Experts of a small language model.
Size: 16 layers, width 256, vocabulary 21690, 32M parameters.
Experts: 16 experts in each of 8 layers, 192 SwiGLU neurons an expert, 2 picks a token, a sigmoid router.
Training: a variant of Muon for the experts, 276M tokens.
Below are experts of layer 5 (counted from 0) of a mixture-of-experts language model. Rows are named router (the router's row for the expert), gate (a neuron's input weights, with its number), up (a neuron's input weights, with its number) and show model dimensions 0-255. Each number is 50 + 10 x the weight over its row's rms, rounded and kept within 0 to 99.
Before each expert's rows: a language model's description of what the expert responds to. This comes from a sample of Wikipedia text that the model never trained on.

# expert 2
Description: Common topic nouns
router:43 57 73 36 64 69 38 56 45 47 52 57 53 50 43 51 50 58 52 59 54 60 39 61 49 53 48 52 63 60 47 62 59 65 43 45 67 60 52 51 37 66 40 51 34 36 50 45 41 44 54 46 58 45 31 68 47 43 48 46 38 63 53 36 64 66 44 45 45 42 76 46 57 63 40 60 51 52 52 36 51 57 54 30 59 55 45 57 49 55 58 60 45 43 47 52 61 56 50 42 46 54 44 59 50 54 54 58 71 54 37 35 44 40 29 49 40 43 47 53 43 41 52 52 49 64 51 69 64 58 49 53 55 53 48 77 40 45 57 80 39 59 58 53 35 32 52 41 52 61 58 38 33 55 59 67 47 35 26 37 31 37 44 49 53 55 52 51 40 54 42 67 53 54 49 47 52 46 58 54 44 52 49 40 60 55 57 45 62 52 49 70 43 37 58 43 48 42 43 36 45 21 43 46 20 49 33 55 38 69 48 57 47 47 46 38 59 45 48 65 52 57 58 42 37 40 66 42 56 39 46 49 41 49 56 27 50 54 46 54 54 47 24 47 60 56 37 43 47 52 37 45 55 58 58 46
gate1:43 39 35 35 43 42 60 55 47 55 46 54 52 50 48 55 68 42 49 51 45 62 44 67 45 49 57 62 58 40 68 60 55 25 62 38 54 32 48 57 43 65 42 49 48 52 44 38 58 50 43 46 66 50 60 56 48 37 53 49 54 56 52 59 60 66 59 62 53 39 49 53 53 53 58 45 40 46 54 49 51 39 57 44 60 48 55 48 46 64 53 68 46 59 47 56 49 63 47 38 56 60 63 53 41 46 40 46 53 38 50 35 57 44 37 49 40 55 51 36 47 36 52 50 34 54 56 40 45 48 47 69 65 63 41 42 47 51 43 42 43 51 41 52 44 68 18 40 61 37 58 81 44 42 66 42 44 48 55 42 36 46 51 35 67 64 46 51 53 66 54 24 28 53 34 59 33 50 62 55 47 58 53 51 46 39 64 45 67 56 60 39 42 69 37 30 43 47 56 43 59 58 35 45 50 55 63 33 36 64 52 47 65 49 77 64 44 55 54 46 37 43 55 35 57 49 41 61 55 55 23 52 48 65 59 39 34 47 55 50 49 54 50 68 42 65 64 60 56 43 47 58 36 53 60 49
up1:46 55 42 61 46 58 57 57 36 71 53 39 45 26 60 52 54 54 43 37 50 55 49 38 53 56 45 52 62 62 47 60 61 52 44 53 48 49 54 75 63 26 49 43 61 55 34 39 49 49 42 73 45 58 62 42 42 66 41 60 51 56 54 54 54 43 53 69 57 52 29 47 50 40 34 62 39 53 61 32 44 57 64 55 52 55 50 58 51 49 77 47 56 39 45 59 49 34 54 53 36 51 62 45 55 51 70 45 61 47 44 52 41 53 54 66 50 37 42 38 49 49 46 38 51 54 32 63 57 32 51 60 23 37 37 59 62 41 74 68 47 65 40 53 43 53 59 55 32 38 26 37 64 55 61 45 31 55 50 42 53 54 74 62 29 37 33 35 46 55 37 34 41 46 53 55 53 40 46 54 63 55 52 54 52 45 54 61 60 64 52 56 50 41 43 33 45 64 45 59 54 58 45 50 54 44 38 52 54 56 30 56 58 52 42 53 47 46 39 62 66 40 54 70 30 52 51 47 39 60 41 42 56 49 51 54 57 56 47 54 50 34 55 38 44 51 48 54 61 57 48 47 39 38 47 47
gate2:49 59 61 45 54 47 39 48 41 42 62 46 48 52 42 63 50 47 47 58 47 60 65 52 54 58 49 35 53 64 42 63 47 45 51 34 55 46 55 48 26 35 46 44 47 58 55 53 66 49 37 60 57 58 87 44 49 41 57 63 55 59 36 51 52 42 39 46 57 54 51 33 57 43 54 48 56 67 49 33 43 57 67 40 56 47 52 40 54 57 64 51 43 78 35 62 61 59 45 58 54 48 65 69 36 46 63 67 63 49 51 35 49 41 46 54 43 57 44 45 53 46 66 56 51 49 40 57 38 38 40 52 45 37 32 47 53 28 37 56 69 50 48 58 41 58 33 50 52 43 54 37 48 61 44 34 58 50 40 57 64 50 43 39 48 70 65 42 65 43 52 49 52 41 53 38 42 61 59 46 71 57 48 48 51 42 59 56 49 62 42 46 51 51 37 26 72 45 45 55 45 49 60 38 57 45 45 53 54 78 44 34 37 34 52 58 52 50 46 51 48 57 52 54 56 52 58 53 37 28 40 52 50 21 34 51 47 45 44 44 62 67 34 74 45 39 47 63 53 43 49 50 35 59 53 51
up2:46 53 40 49 40 43 53 30 37 46 53 46 51 53 52 48 49 60 46 38 44 56 41 49 46 48 46 39 41 47 56 44 40 36 61 45 43 52 60 50 62 71 55 51 19 52 48 37 43 41 48 49 25 61 47 68 57 64 42 48 46 56 66 63 40 52 56 44 65 64 51 52 50 41 50 38 55 55 46 51 32 52 50 62 62 52 54 65 60 57 58 43 46 48 46 38 55 46 51 65 52 36 46 42 58 44 32 55 61 46 38 53 55 46 35 47 57 29 64 55 44 54 56 47 59 71 65 33 56 54 42 66 43 46 67 49 63 49 43 51 42 49 55 63 72 41 48 47 51 48 60 40 48 48 53 48 67 69 57 42 46 51 53 58 52 52 44 47 33 41 44 43 46 49 61 48 52 43 62 71 46 53 53 39 55 57 58 40 52 41 48 43 54 51 32 45 40 74 77 69 52 53 69 52 35 37 69 64 34 46 29 56 65 45 51 58 42 66 45 35 28 33 50 59 21 48 47 55 64 42 43 46 66 43 56 56 51 43 51 49 50 58 42 45 61 62 56 51 64 46 52 30 53 70 36 49
gate3:29 50 54 49 63 45 51 33 55 60 55 74 57 59 33 54 59 48 44 45 61 58 53 29 43 56 56 51 48 29 60 47 59 53 69 51 41 56 45 60 46 55 37 54 72 49 51 45 58 38 42 46 42 44 37 58 29 43 54 61 49 52 41 47 59 59 67 62 41 54 61 31 34 30 54 45 52 58 36 42 44 53 52 51 45 62 50 46 48 55 54 57 42 67 34 37 41 68 39 56 51 51 54 52 69 45 48 51 51 56 47 51 44 41 62 63 51 52 67 33 56 39 41 50 48 56 54 39 67 49 57 49 43 51 69 63 53 52 53 53 35 40 58 81 50 58 43 47 53 42 54 44 52 38 45 60 54 46 47 45 57 32 53 56 54 52 44 62 31 74 52 56 32 55 42 43 37 48 55 48 61 39 42 35 63 48 65 57 64 37 56 48 44 32 47 36 65 52 55 31 54 51 57 50 65 50 48 51 69 67 42 45 58 40 49 39 29 40 37 58 25 49 59 71 58 40 55 53 37 59 43 45 48 45 41 30 55 50 48 48 40 72 52 67 51 63 44 48 49 56 41 57 55 54 39 42
up3:35 71 48 52 65 43 29 26 60 60 51 75 44 28 37 54 59 49 36 42 45 64 54 34 39 62 53 38 63 50 60 41 64 54 63 44 49 56 53 55 48 53 38 50 65 33 57 40 54 35 56 45 61 46 59 53 32 46 63 56 62 47 45 40 61 55 69 51 46 61 61 35 61 61 59 44 54 49 31 55 52 52 60 56 40 54 49 28 48 44 57 68 42 55 46 36 54 66 39 45 69 30 56 59 50 53 62 50 47 54 56 50 44 43 38 50 48 54 69 30 53 52 46 51 43 62 47 38 52 53 66 42 48 50 65 50 43 60 53 51 36 42 55 72 33 56 49 53 45 50 49 32 54 43 44 57 54 36 35 45 58 53 31 41 51 69 56 66 39 58 54 46 40 43 48 46 48 43 53 57 60 44 52 42 48 46 69 52 57 51 55 46 42 34 42 43 60 44 53 34 48 49 67 54 56 41 46 54 72 50 49 48 61 44 59 41 44 39 49 48 38 46 50 66 60 40 57 47 26 57 42 45 31 35 45 31 52 50 51 62 39 52 53 72 50 61 44 57 39 65 43 53 70 50 64 56

# expert 11
Description: Punctuation and connectives
router:37 52 66 37 70 56 51 29 47 52 53 49 70 28 37 60 39 64 43 61 49 63 42 49 54 52 66 53 62 30 47 51 54 63 46 35 48 57 51 34 54 57 36 53 36 27 54 39 67 44 43 48 52 49 50 48 53 50 35 41 50 41 61 50 60 48 70 33 59 54 53 53 57 68 35 65 37 49 56 50 56 47 45 42 31 58 33 53 47 53 55 56 58 59 46 45 28 57 44 39 41 30 62 48 51 38 57 44 40 64 36 49 62 62 37 57 53 47 51 56 54 43 52 42 58 57 50 36 66 58 48 50 45 45 49 53 44 48 39 73 34 51 66 51 45 35 65 45 73 43 67 36 42 48 69 53 48 47 56 47 58 38 51 37 37 65 50 37 48 55 38 70 46 54 46 54 42 57 50 50 50 70 47 52 64 50 38 65 52 50 40 61 39 53 66 53 48 48 34 43 49 35 55 48 41 49 52 57 34 71 52 41 40 40 50 36 44 45 46 64 48 59 44 41 27 38 61 38 44 66 44 45 48 55 48 54 49 42 51 56 32 49 42 45 61 61 54 51 69 51 31 57 53 46 64 58
gate3:63 39 50 43 58 56 42 48 61 54 67 43 36 57 46 62 40 47 64 52 50 42 49 59 46 40 54 63 42 52 43 60 56 41 44 50 40 38 43 64 51 62 57 49 52 45 45 49 42 69 65 45 64 48 36 56 37 64 56 70 48 65 41 59 56 56 54 53 40 46 56 54 49 46 47 55 52 48 50 51 36 33 33 61 59 80 51 54 26 59 72 38 41 70 39 35 36 41 42 52 55 50 49 44 60 39 70 60 42 67 65 48 43 58 56 42 56 82 48 62 69 47 47 56 48 52 51 38 47 61 37 41 26 49 44 62 55 65 44 53 75 52 51 50 25 45 38 55 52 40 47 42 74 47 56 51 47 54 57 56 46 46 58 46 56 50 58 49 50 43 57 48 50 45 33 40 50 35 50 49 63 35 44 44 44 46 37 61 44 51 41 50 64 51 47 45 48 47 53 35 58 51 58 60 44 45 61 51 49 27 48 48 52 62 50 63 39 30 64 48 28 55 41 56 53 55 56 68 60 66 52 50 27 31 57 51 48 37 46 54 46 36 42 52 47 42 32 50 51 46 33 49 59 43 56 51
up3:56 56 53 62 36 50 51 53 47 47 48 51 46 61 47 34 37 49 45 43 64 51 27 38 27 66 44 53 52 65 58 39 40 71 45 53 45 45 45 45 45 46 40 53 55 61 58 50 45 58 38 59 54 51 55 42 50 44 47 67 48 53 51 46 55 57 28 46 62 71 55 59 61 62 50 63 53 48 45 60 75 44 56 42 68 55 72 52 36 48 60 53 60 51 40 52 55 66 60 65 57 42 66 58 60 47 50 47 50 53 30 43 56 57 57 49 49 36 50 45 53 48 36 55 32 54 37 51 55 49 33 40 57 65 35 55 41 48 54 45 81 50 44 56 59 46 62 43 35 40 53 38 49 49 58 54 62 61 59 51 56 24 54 27 49 39 54 50 35 65 55 54 64 48 60 52 65 46 44 58 51 37 52 40 49 56 62 52 56 46 69 56 57 69 39 33 43 37 38 52 42 52 62 46 54 54 39 36 44 42 54 38 34 63 54 41 46 51 41 30 43 44 54 51 61 58 57 45 33 50 55 29 71 69 42 47 53 63 54 54 43 58 41 39 48 41 49 29 38 64 33 42 56 57 31 57
gate4:44 54 40 58 41 54 52 55 47 59 42 46 50 67 29 50 42 61 49 52 45 63 46 41 37 53 53 45 57 40 50 60 52 49 36 30 66 63 45 60 66 44 54 37 34 32 31 59 68 60 33 67 52 57 40 54 50 58 43 65 69 49 37 61 53 45 52 65 48 46 43 41 56 38 55 33 49 51 46 63 73 51 42 53 46 54 28 58 45 51 47 47 48 33 50 52 56 55 43 42 57 34 43 58 41 42 41 49 63 46 44 46 57 69 50 48 60 52 49 52 52 63 75 45 49 48 60 25 51 47 61 45 56 40 64 59 36 50 56 42 52 56 43 60 36 48 57 37 46 40 50 58 47 64 44 43 40 51 51 44 62 35 34 52 42 54 58 41 48 78 47 58 38 44 41 59 52 77 39 47 54 53 54 61 24 53 61 31 59 35 43 48 57 63 62 43 40 41 49 62 49 42 40 47 55 60 42 54 57 55 71 33 31 61 56 39 75 69 36 48 54 42 60 46 58 47 61 53 56 59 52 48 46 52 35 45 55 47 32 48 55 67 55 54 52 34 55 49 63 43 56 64 59 46 42 63
up4:47 49 44 47 76 43 43 48 49 56 53 32 47 46 58 48 51 61 46 43 63 39 51 58 45 29 47 59 52 62 51 41 41 33 47 68 44 34 53 42 33 38 49 75 54 56 42 61 48 45 64 51 73 44 44 42 71 41 43 41 45 60 57 36 34 61 52 51 63 65 60 43 40 61 46 62 54 42 56 39 47 51 65 46 54 54 67 49 55 42 52 45 53 49 40 66 43 57 50 62 56 49 69 56 43 34 61 39 39 38 64 33 54 34 52 40 48 52 44 51 62 43 36 62 45 50 34 52 48 56 49 57 53 52 59 54 55 31 26 60 49 49 58 31 46 54 45 52 49 64 55 44 54 51 56 59 45 47 50 68 64 69 62 34 68 52 34 44 52 46 66 37 47 44 67 58 39 59 41 53 57 51 51 37 59 44 37 48 58 46 48 39 30 54 57 41 53 35 45 48 50 50 63 42 37 51 53 19 65 55 33 67 50 47 51 60 36 42 46 59 58 34 63 49 70 47 50 43 55 61 58 53 54 65 63 69 48 51 67 62 55 32 36 52 34 46 48 48 46 52 58 50 50 36 45 53
gate5:62 43 58 62 55 44 57 41 34 28 52 47 65 36 56 33 52 56 49 59 41 56 45 54 72 67 56 50 45 47 39 50 34 53 47 52 35 57 56 60 59 43 60 35 48 46 79 58 50 64 39 33 56 51 77 36 66 61 48 56 61 64 30 54 40 53 52 56 62 39 49 39 45 50 43 44 49 50 49 65 38 52 51 28 53 51 25 38 59 66 35 55 56 47 53 42 33 41 37 52 46 45 65 47 47 63 61 30 45 38 50 42 53 55 56 56 54 51 36 47 41 47 44 45 45 43 29 43 57 54 49 55 54 30 47 42 68 37 60 58 59 37 50 48 59 56 36 60 67 32 62 57 52 37 32 47 64 52 71 47 49 51 57 55 44 58 40 49 40 40 52 49 48 54 71 49 33 35 40 47 58 34 60 45 73 69 57 53 25 58 56 50 55 56 41 57 40 60 47 46 47 44 46 51 56 49 65 59 66 56 48 57 55 52 46 45 58 54 47 55 48 53 55 60 59 33 57 31 50 60 48 52 43 61 53 61 45 41 48 57 49 42 38 59 57 48 57 38 37 61 46 57 60 54 40 68
up5:47 44 55 51 39 50 69 25 50 43 43 49 62 46 67 49 57 52 44 67 32 55 48 80 50 51 55 56 41 57 35 41 34 53 47 48 40 48 34 67 53 52 54 49 49 56 61 47 52 62 52 27 43 48 41 33 29 43 62 60 49 23 44 37 45 48 52 28 47 41 34 54 60 63 36 62 39 52 50 42 58 52 55 50 57 47 53 52 39 47 32 66 46 49 50 45 27 38 53 35 44 45 51 52 35 55 59 50 60 47 46 55 52 50 61 39 43 53 46 58 49 52 42 67 56 40 57 48 65 54 57 39 49 49 51 43 49 41 55 69 69 26 52 55 49 49 47 37 56 60 48 56 66 38 39 75 65 45 49 53 38 48 46 36 36 76 33 54 48 31 61 52 56 54 61 51 42 55 51 48 63 64 47 60 63 37 58 56 48 51 67 57 52 50 59 50 41 39 55 63 62 49 58 58 59 53 59 58 31 39 50 51 41 40 55 50 55 52 63 65 49 35 41 72 49 53 43 36 48 49 50 47 53 61 55 67 30 56 60 56 45 63 38 56 71 55 45 39 41 44 43 47 70 54 49 49

# expert 6
Description: Suffixes and "of"
router:47 55 55 39 46 51 61 44 50 56 68 50 63 48 37 52 50 65 54 63 47 66 41 34 30 53 32 48 60 33 57 58 52 37 40 34 43 57 49 43 21 57 35 54 40 42 51 46 76 56 67 55 48 41 39 66 49 47 61 55 44 51 49 41 56 74 60 56 43 46 55 51 45 52 37 49 47 56 43 50 42 46 42 40 49 52 55 52 57 63 46 68 54 44 43 41 53 60 54 54 50 73 54 63 58 47 62 47 75 61 37 35 29 57 34 56 39 51 49 64 41 50 52 51 50 71 46 47 65 67 56 47 60 52 49 70 47 53 32 57 56 45 40 51 47 48 39 32 46 45 58 43 34 63 46 62 48 39 47 35 58 43 62 49 62 60 37 55 58 56 50 45 60 55 46 52 50 44 56 63 43 68 53 40 67 68 52 58 61 51 44 30 50 35 78 36 47 44 42 53 52 42 56 43 46 54 49 53 41 70 51 54 35 43 48 48 47 56 57 64 39 62 43 55 52 40 66 49 59 61 31 27 57 55 37 30 55 55 29 45 42 61 47 45 54 57 46 48 52 29 44 48 46 47 49 49
gate10:43 68 37 41 61 43 62 59 63 51 46 33 55 60 46 48 50 44 23 54 28 49 33 37 31 33 55 53 50 46 66 63 53 48 45 53 53 44 38 64 50 62 63 45 47 50 42 65 51 42 59 49 52 52 46 53 50 46 46 50 47 67 48 55 59 52 63 56 44 38 48 56 55 33 66 38 49 62 44 43 50 57 45 42 51 69 42 52 59 36 49 62 52 58 49 46 62 38 48 53 60 41 38 38 68 44 44 41 32 52 55 44 63 49 66 72 46 52 63 47 30 39 63 61 35 59 46 47 48 53 38 39 47 53 56 56 47 43 37 47 50 45 57 30 57 55 42 46 51 49 53 74 44 54 32 52 43 62 56 40 55 29 58 56 65 52 37 64 47 64 47 56 59 43 57 56 47 33 46 48 45 71 50 33 53 47 56 68 48 53 51 55 58 48 72 25 26 27 66 63 58 46 37 61 40 47 59 66 37 40 42 57 39 57 43 60 50 49 47 50 41 57 57 67 56 56 51 52 52 39 38 43 51 43 27 43 55 49 38 66 48 75 62 48 44 49 51 52 53 49 44 68 47 55 61 43
up10:49 54 41 65 47 57 63 42 48 51 42 52 54 62 47 59 57 62 55 56 53 59 49 57 55 40 56 44 57 52 47 36 62 47 31 44 56 51 53 53 61 36 34 55 47 56 44 44 52 60 67 63 51 55 80 66 43 50 66 53 53 63 43 32 52 35 44 52 55 51 46 70 59 66 53 66 55 58 41 71 32 43 61 41 52 20 63 23 40 61 50 43 39 54 75 54 63 53 51 57 67 63 41 65 50 52 71 40 42 44 59 58 48 45 50 37 36 35 47 49 41 38 62 39 46 48 52 46 43 49 50 31 46 56 63 43 54 38 50 47 59 56 71 45 59 45 63 58 48 60 45 44 72 48 34 54 42 64 47 55 47 57 49 47 53 65 21 50 49 42 57 49 51 49 52 48 43 38 54 35 51 51 44 31 46 69 33 56 58 59 33 29 41 37 43 49 38 43 51 44 42 45 47 38 57 41 61 45 30 47 54 33 39 38 43 60 51 42 62 45 49 51 47 67 45 37 57 46 58 47 61 53 44 46 70 44 50 46 55 43 40 38 54 55 56 48 45 62 46 49 62 47 44 68 41 41
gate11:54 52 62 42 56 52 51 53 62 51 59 44 49 54 47 47 31 70 45 51 41 60 54 74 46 71 59 63 67 36 57 49 44 38 37 46 39 62 44 40 31 30 46 40 46 46 55 58 36 58 59 51 59 49 60 56 63 48 50 69 45 40 36 40 54 55 47 50 55 37 57 55 37 62 54 48 50 55 33 40 53 51 36 57 60 56 63 44 53 42 57 52 52 59 29 50 47 56 72 47 44 48 57 44 59 55 48 53 42 50 37 48 52 52 55 55 70 67 51 35 57 47 58 28 62 51 37 38 50 38 69 56 32 50 50 54 59 46 33 39 53 49 56 46 44 44 25 54 46 58 59 39 48 44 42 35 26 39 59 44 37 45 55 36 43 50 44 56 63 50 59 42 56 49 51 37 54 55 52 59 54 55 57 64 48 46 38 60 56 57 30 48 59 57 41 63 43 44 49 59 70 49 58 62 63 63 63 55 48 61 65 59 46 64 68 49 55 42 61 43 28 44 28 58 59 55 63 44 58 59 39 40 49 51 49 57 56 40 31 39 43 32 49 63 46 42 20 62 53 31 59 43 54 50 54 59
up11:56 48 46 59 31 66 39 56 41 65 52 47 48 55 50 41 49 60 58 57 58 59 37 39 35 39 65 60 62 65 35 38 37 58 56 58 66 56 41 49 45 47 51 55 38 59 61 40 57 33 57 49 56 69 43 59 43 50 64 41 43 60 54 54 59 70 58 48 49 49 51 53 49 42 53 58 50 57 55 45 36 50 65 52 46 58 64 56 63 56 59 52 52 52 41 59 46 52 35 43 59 51 46 74 43 44 41 53 51 38 54 60 56 66 76 51 54 47 41 56 28 53 52 65 58 50 61 47 58 45 44 46 56 45 34 55 32 61 58 46 38 46 52 51 46 55 51 52 37 48 70 46 55 55 64 60 38 45 56 36 53 27 50 51 38 45 51 31 51 42 63 47 51 47 63 61 47 54 31 48 56 63 39 38 52 37 34 39 63 53 47 36 60 50 54 65 53 39 47 53 35 58 55 26 41 52 48 54 50 63 81 50 44 23 48 52 42 35 49 47 55 49 29 55 40 39 35 49 42 34 44 55 56 47 44 23 63 38 45 42 62 55 43 73 53 56 25 46 50 52 45 46 64 53 64 48
gate12:28 52 43 48 60 37 67 46 41 40 66 54 69 55 46 47 56 35 40 49 54 49 53 50 42 46 38 48 60 45 60 72 29 21 62 57 48 61 40 53 38 38 23 46 47 59 39 67 57 65 54 54 67 56 51 54 58 51 28 39 57 48 46 33 42 52 47 56 45 70 34 63 30 35 42 39 40 64 52 61 50 45 30 50 30 61 55 45 48 59 32 47 44 60 49 55 53 47 54 47 76 45 44 34 48 48 43 59 74 55 54 55 44 48 25 58 59 60 54 52 58 52 32 42 44 57 40 60 49 66 44 44 60 49 46 49 42 47 61 50 66 60 51 59 40 48 58 43 43 57 56 36 57 53 39 39 60 46 51 48 50 58 40 51 60 62 57 60 45 49 49 47 71 38 54 46 44 45 47 61 36 38 53 64 52 67 61 49 50 63 55 47 50 62 53 47 57 57 38 52 42 51 49 37 52 43 52 57 62 41 40 54 47 56 66 49 59 42 51 42 45 43 48 51 57 34 55 60 49 48 61 25 55 36 58 42 40 47 49 50 50 27 45 45 59 58 56 59 62 72 44 66 42 45 60 66
up12:46 39 51 45 40 49 53 46 61 41 40 36 43 49 51 44 50 31 52 65 39 38 59 69 54 31 48 43 61 43 64 63 53 65 44 45 26 65 50 47 62 52 43 45 74 54 47 60 64 57 52 51 46 38 65 42 70 57 40 51 43 48 46 38 36 57 46 55 57 57 47 32 58 53 43 58 55 55 30 58 56 62 32 51 69 44 58 42 30 54 44 33 64 36 52 55 43 52 54 62 72 67 59 55 48 51 39 46 39 29 44 46 55 42 45 44 57 61 35 49 56 50 54 41 51 58 71 61 60 54 58 45 47 41 60 51 52 55 57 36 44 46 56 67 47 58 49 55 43 55 37 45 54 35 44 61 44 64 40 55 42 39 44 47 59 57 38 67 33 69 36 45 59 34 47 54 50 56 62 61 36 46 62 61 58 45 41 49 42 50 35 53 50 45 55 51 53 48 61 44 55 46 51 45 53 36 35 66 69 60 20 52 35 56 40 55 51 37 25 68 57 55 45 60 60 41 51 46 44 62 50 51 56 63 48 43 42 36 32 51 60 62 58 46 41 41 40 45 63 69 52 52 55 52 38 61

# expert 8
Description: Table cells, name ends
router:35 48 63 47 55 66 39 51 48 41 70 52 64 55 52 54 32 61 39 68 51 52 42 39 44 51 44 56 61 29 44 56 65 66 46 47 71 57 41 47 24 47 51 44 43 32 49 35 66 51 50 40 48 32 53 52 43 45 40 58 45 59 57 33 63 39 53 45 49 35 36 50 38 61 49 60 41 59 52 35 53 53 49 31 49 50 34 46 35 65 49 52 60 33 50 58 41 63 49 33 42 56 48 54 49 46 53 48 56 51 45 39 52 45 34 46 52 48 36 68 60 43 45 73 60 58 65 51 58 62 43 47 58 34 35 57 52 53 49 76 25 68 57 44 57 44 49 26 47 60 61 41 45 58 59 47 32 44 37 45 47 60 63 57 39 44 40 42 55 60 39 57 46 52 48 41 63 60 52 52 57 48 47 49 64 53 55 51 60 38 44 56 50 33 64 40 39 43 53 39 46 37 47 57 36 39 32 64 21 64 66 50 41 42 36 49 46 47 44 56 55 45 53 31 39 42 57 49 35 63 39 46 53 46 53 57 41 40 42 44 30 64 45 55 64 54 50 50 53 57 34 54 45 43 53 56
gate2:22 52 45 54 47 21 56 62 37 82 62 43 71 51 56 36 49 38 54 55 41 58 58 52 53 60 49 48 42 52 42 43 51 33 49 49 43 65 46 39 51 58 52 48 58 55 63 52 65 58 50 53 45 53 54 46 60 64 61 43 48 54 59 67 65 54 48 33 42 42 44 39 59 31 48 59 50 74 74 47 44 55 46 49 37 51 30 37 58 52 70 46 43 46 65 53 55 54 42 36 50 44 60 58 46 43 42 75 50 64 42 41 39 51 43 42 63 58 55 60 48 61 35 50 41 48 50 57 61 61 47 47 42 38 16 28 54 56 46 39 43 52 79 36 53 26 43 59 50 48 61 41 51 42 55 51 35 55 49 62 59 51 56 34 46 44 54 56 60 35 43 44 58 46 54 49 55 57 58 38 62 51 62 62 53 42 47 37 58 48 60 50 41 53 45 51 42 55 59 48 48 28 44 53 42 38 51 45 51 53 54 40 36 50 45 56 59 53 37 52 40 45 44 56 36 41 47 45 52 70 52 65 62 45 48 43 57 47 55 68 52 55 34 57 46 41 55 59 43 63 71 60 48 40 55 57
up2:35 41 75 50 58 68 36 28 48 59 41 51 36 32 59 57 65 55 54 49 37 45 62 55 55 54 40 59 43 41 44 39 51 44 45 47 49 69 47 45 60 49 45 39 46 56 58 62 51 53 54 47 26 49 47 50 33 53 64 37 46 58 53 51 37 45 48 61 50 50 70 29 52 29 59 51 61 59 39 47 44 51 65 46 45 56 48 54 48 60 21 54 42 62 39 48 57 62 53 46 51 54 65 48 69 64 50 52 49 46 48 64 44 38 43 37 62 58 47 48 36 39 50 57 44 56 49 52 35 44 51 36 56 33 69 39 52 61 51 50 58 40 37 60 44 46 29 64 60 44 59 52 34 58 52 49 40 44 43 46 45 58 56 47 57 47 44 58 62 60 56 50 36 56 43 74 24 48 44 45 52 42 60 62 63 28 57 58 51 67 57 47 35 65 31 49 51 47 48 64 66 41 52 70 46 57 56 36 59 60 41 58 49 58 56 47 72 48 70 47 53 61 42 44 56 61 58 43 46 44 42 45 50 52 35 37 68 51 42 43 53 40 44 58 53 53 59 48 61 72 42 62 34 45 46 41
gate3:40 74 45 44 44 46 37 45 58 50 51 50 42 45 50 61 63 46 46 34 47 47 53 40 49 47 46 44 55 62 50 30 54 52 43 22 32 50 41 46 59 47 52 38 52 48 58 55 72 43 51 58 53 51 59 59 51 39 34 45 52 63 49 68 58 40 47 58 33 52 68 68 50 47 49 52 42 56 52 46 45 52 50 70 53 51 25 63 45 73 37 56 47 50 37 39 33 58 48 35 47 57 40 41 45 51 33 66 50 62 63 61 65 47 57 54 29 65 57 39 48 49 53 42 42 45 59 48 49 54 36 46 50 68 46 51 70 52 45 58 50 70 44 60 43 60 46 64 44 37 41 53 54 51 43 37 48 51 56 33 49 47 48 40 34 44 66 40 50 44 40 56 36 65 52 44 19 62 52 61 48 50 49 53 61 51 44 54 41 52 56 49 61 41 52 28 35 58 80 47 59 58 42 54 60 48 50 63 52 44 43 42 71 50 38 55 62 42 73 49 50 57 45 41 59 33 64 57 58 61 64 52 63 66 37 46 58 37 61 55 42 47 47 32 64 44 66 39 52 56 51 50 43 61 36 59
up3:50 39 61 51 61 43 68 51 61 52 54 47 50 37 46 42 60 55 44 44 49 50 48 49 52 49 42 40 39 52 26 50 54 61 61 67 59 16 43 44 44 42 55 64 43 30 36 42 65 51 58 50 61 47 53 63 42 63 46 58 75 47 53 65 63 50 54 48 40 55 59 56 51 66 51 33 69 66 53 61 44 47 33 50 50 55 38 52 36 50 41 57 43 31 49 38 44 62 49 38 47 75 43 52 45 56 49 42 62 44 43 49 55 59 58 58 44 58 40 52 51 52 49 42 41 23 61 52 49 58 52 44 54 51 46 36 63 48 28 56 33 45 41 63 61 50 62 63 37 70 59 45 44 54 60 61 39 56 58 44 56 45 49 56 42 50 48 34 61 60 55 51 51 56 41 64 38 61 55 44 09 60 68 50 42 53 38 30 67 37 50 41 64 47 42 53 47 55 55 38 40 59 53 49 58 28 50 55 42 46 57 50 31 45 58 55 44 40 44 62 48 62 49 49 59 57 49 63 49 56 54 51 50 41 52 34 36 57 47 47 47 45 59 61 55 58 45 39 46 32 50 50 46 65 44 72
gate4:54 70 53 54 31 58 32 46 44 52 69 46 47 42 50 46 61 46 36 27 55 67 51 51 58 58 44 51 41 32 64 35 55 55 52 45 48 51 48 54 55 58 40 51 48 34 56 33 43 54 36 48 53 59 58 71 61 45 54 60 44 69 69 46 40 55 63 49 59 51 42 54 54 57 57 39 44 74 25 51 51 47 49 53 52 52 54 67 55 44 59 59 35 59 53 55 37 44 37 39 58 60 60 66 61 24 46 50 43 42 37 60 56 45 36 66 55 58 63 62 55 51 45 61 46 39 58 49 56 46 40 57 58 50 51 60 49 55 65 55 44 43 39 63 45 51 54 38 45 46 41 55 45 43 32 44 55 44 51 59 62 51 46 46 42 51 36 75 45 58 37 64 55 44 45 45 38 61 38 49 35 58 53 56 56 48 42 36 45 67 60 47 80 51 47 48 40 53 42 73 44 58 37 48 50 56 54 54 43 45 59 46 49 61 66 46 26 47 51 41 39 45 56 53 44 36 56 42 48 28 52 37 37 54 28 38 55 66 45 58 51 64 39 45 50 51 69 58 63 57 24 37 37 43 44 53
up4:52 61 46 52 52 43 64 50 48 48 20 52 52 46 55 42 60 46 55 55 47 67 41 49 44 43 64 43 76 60 41 52 57 63 67 44 54 60 59 68 46 49 57 59 48 54 45 56 61 39 56 58 53 35 47 31 36 59 33 53 50 49 33 40 59 42 39 51 46 42 37 41 44 61 39 50 42 43 68 56 47 50 59 28 41 46 57 33 52 65 44 58 55 49 34 37 66 55 50 45 50 53 52 39 40 71 37 65 57 50 45 56 46 63 54 56 37 48 40 48 35 55 46 36 42 61 39 54 38 56 61 38 39 46 43 73 52 34 34 42 55 51 64 39 53 43 49 57 56 57 55 49 57 55 62 46 49 73 47 46 41 51 72 48 41 56 49 44 71 37 55 55 52 41 48 47 69 46 66 46 51 34 55 48 39 65 47 60 39 46 53 43 44 35 73 49 56 59 58 28 63 40 61 43 52 49 51 38 64 65 46 63 52 46 33 64 60 50 61 51 34 46 31 36 55 54 57 65 44 61 43 34 53 46 60 50 57 48 40 42 51 20 62 47 43 55 37 50 54 63 57 50 52 50 68 52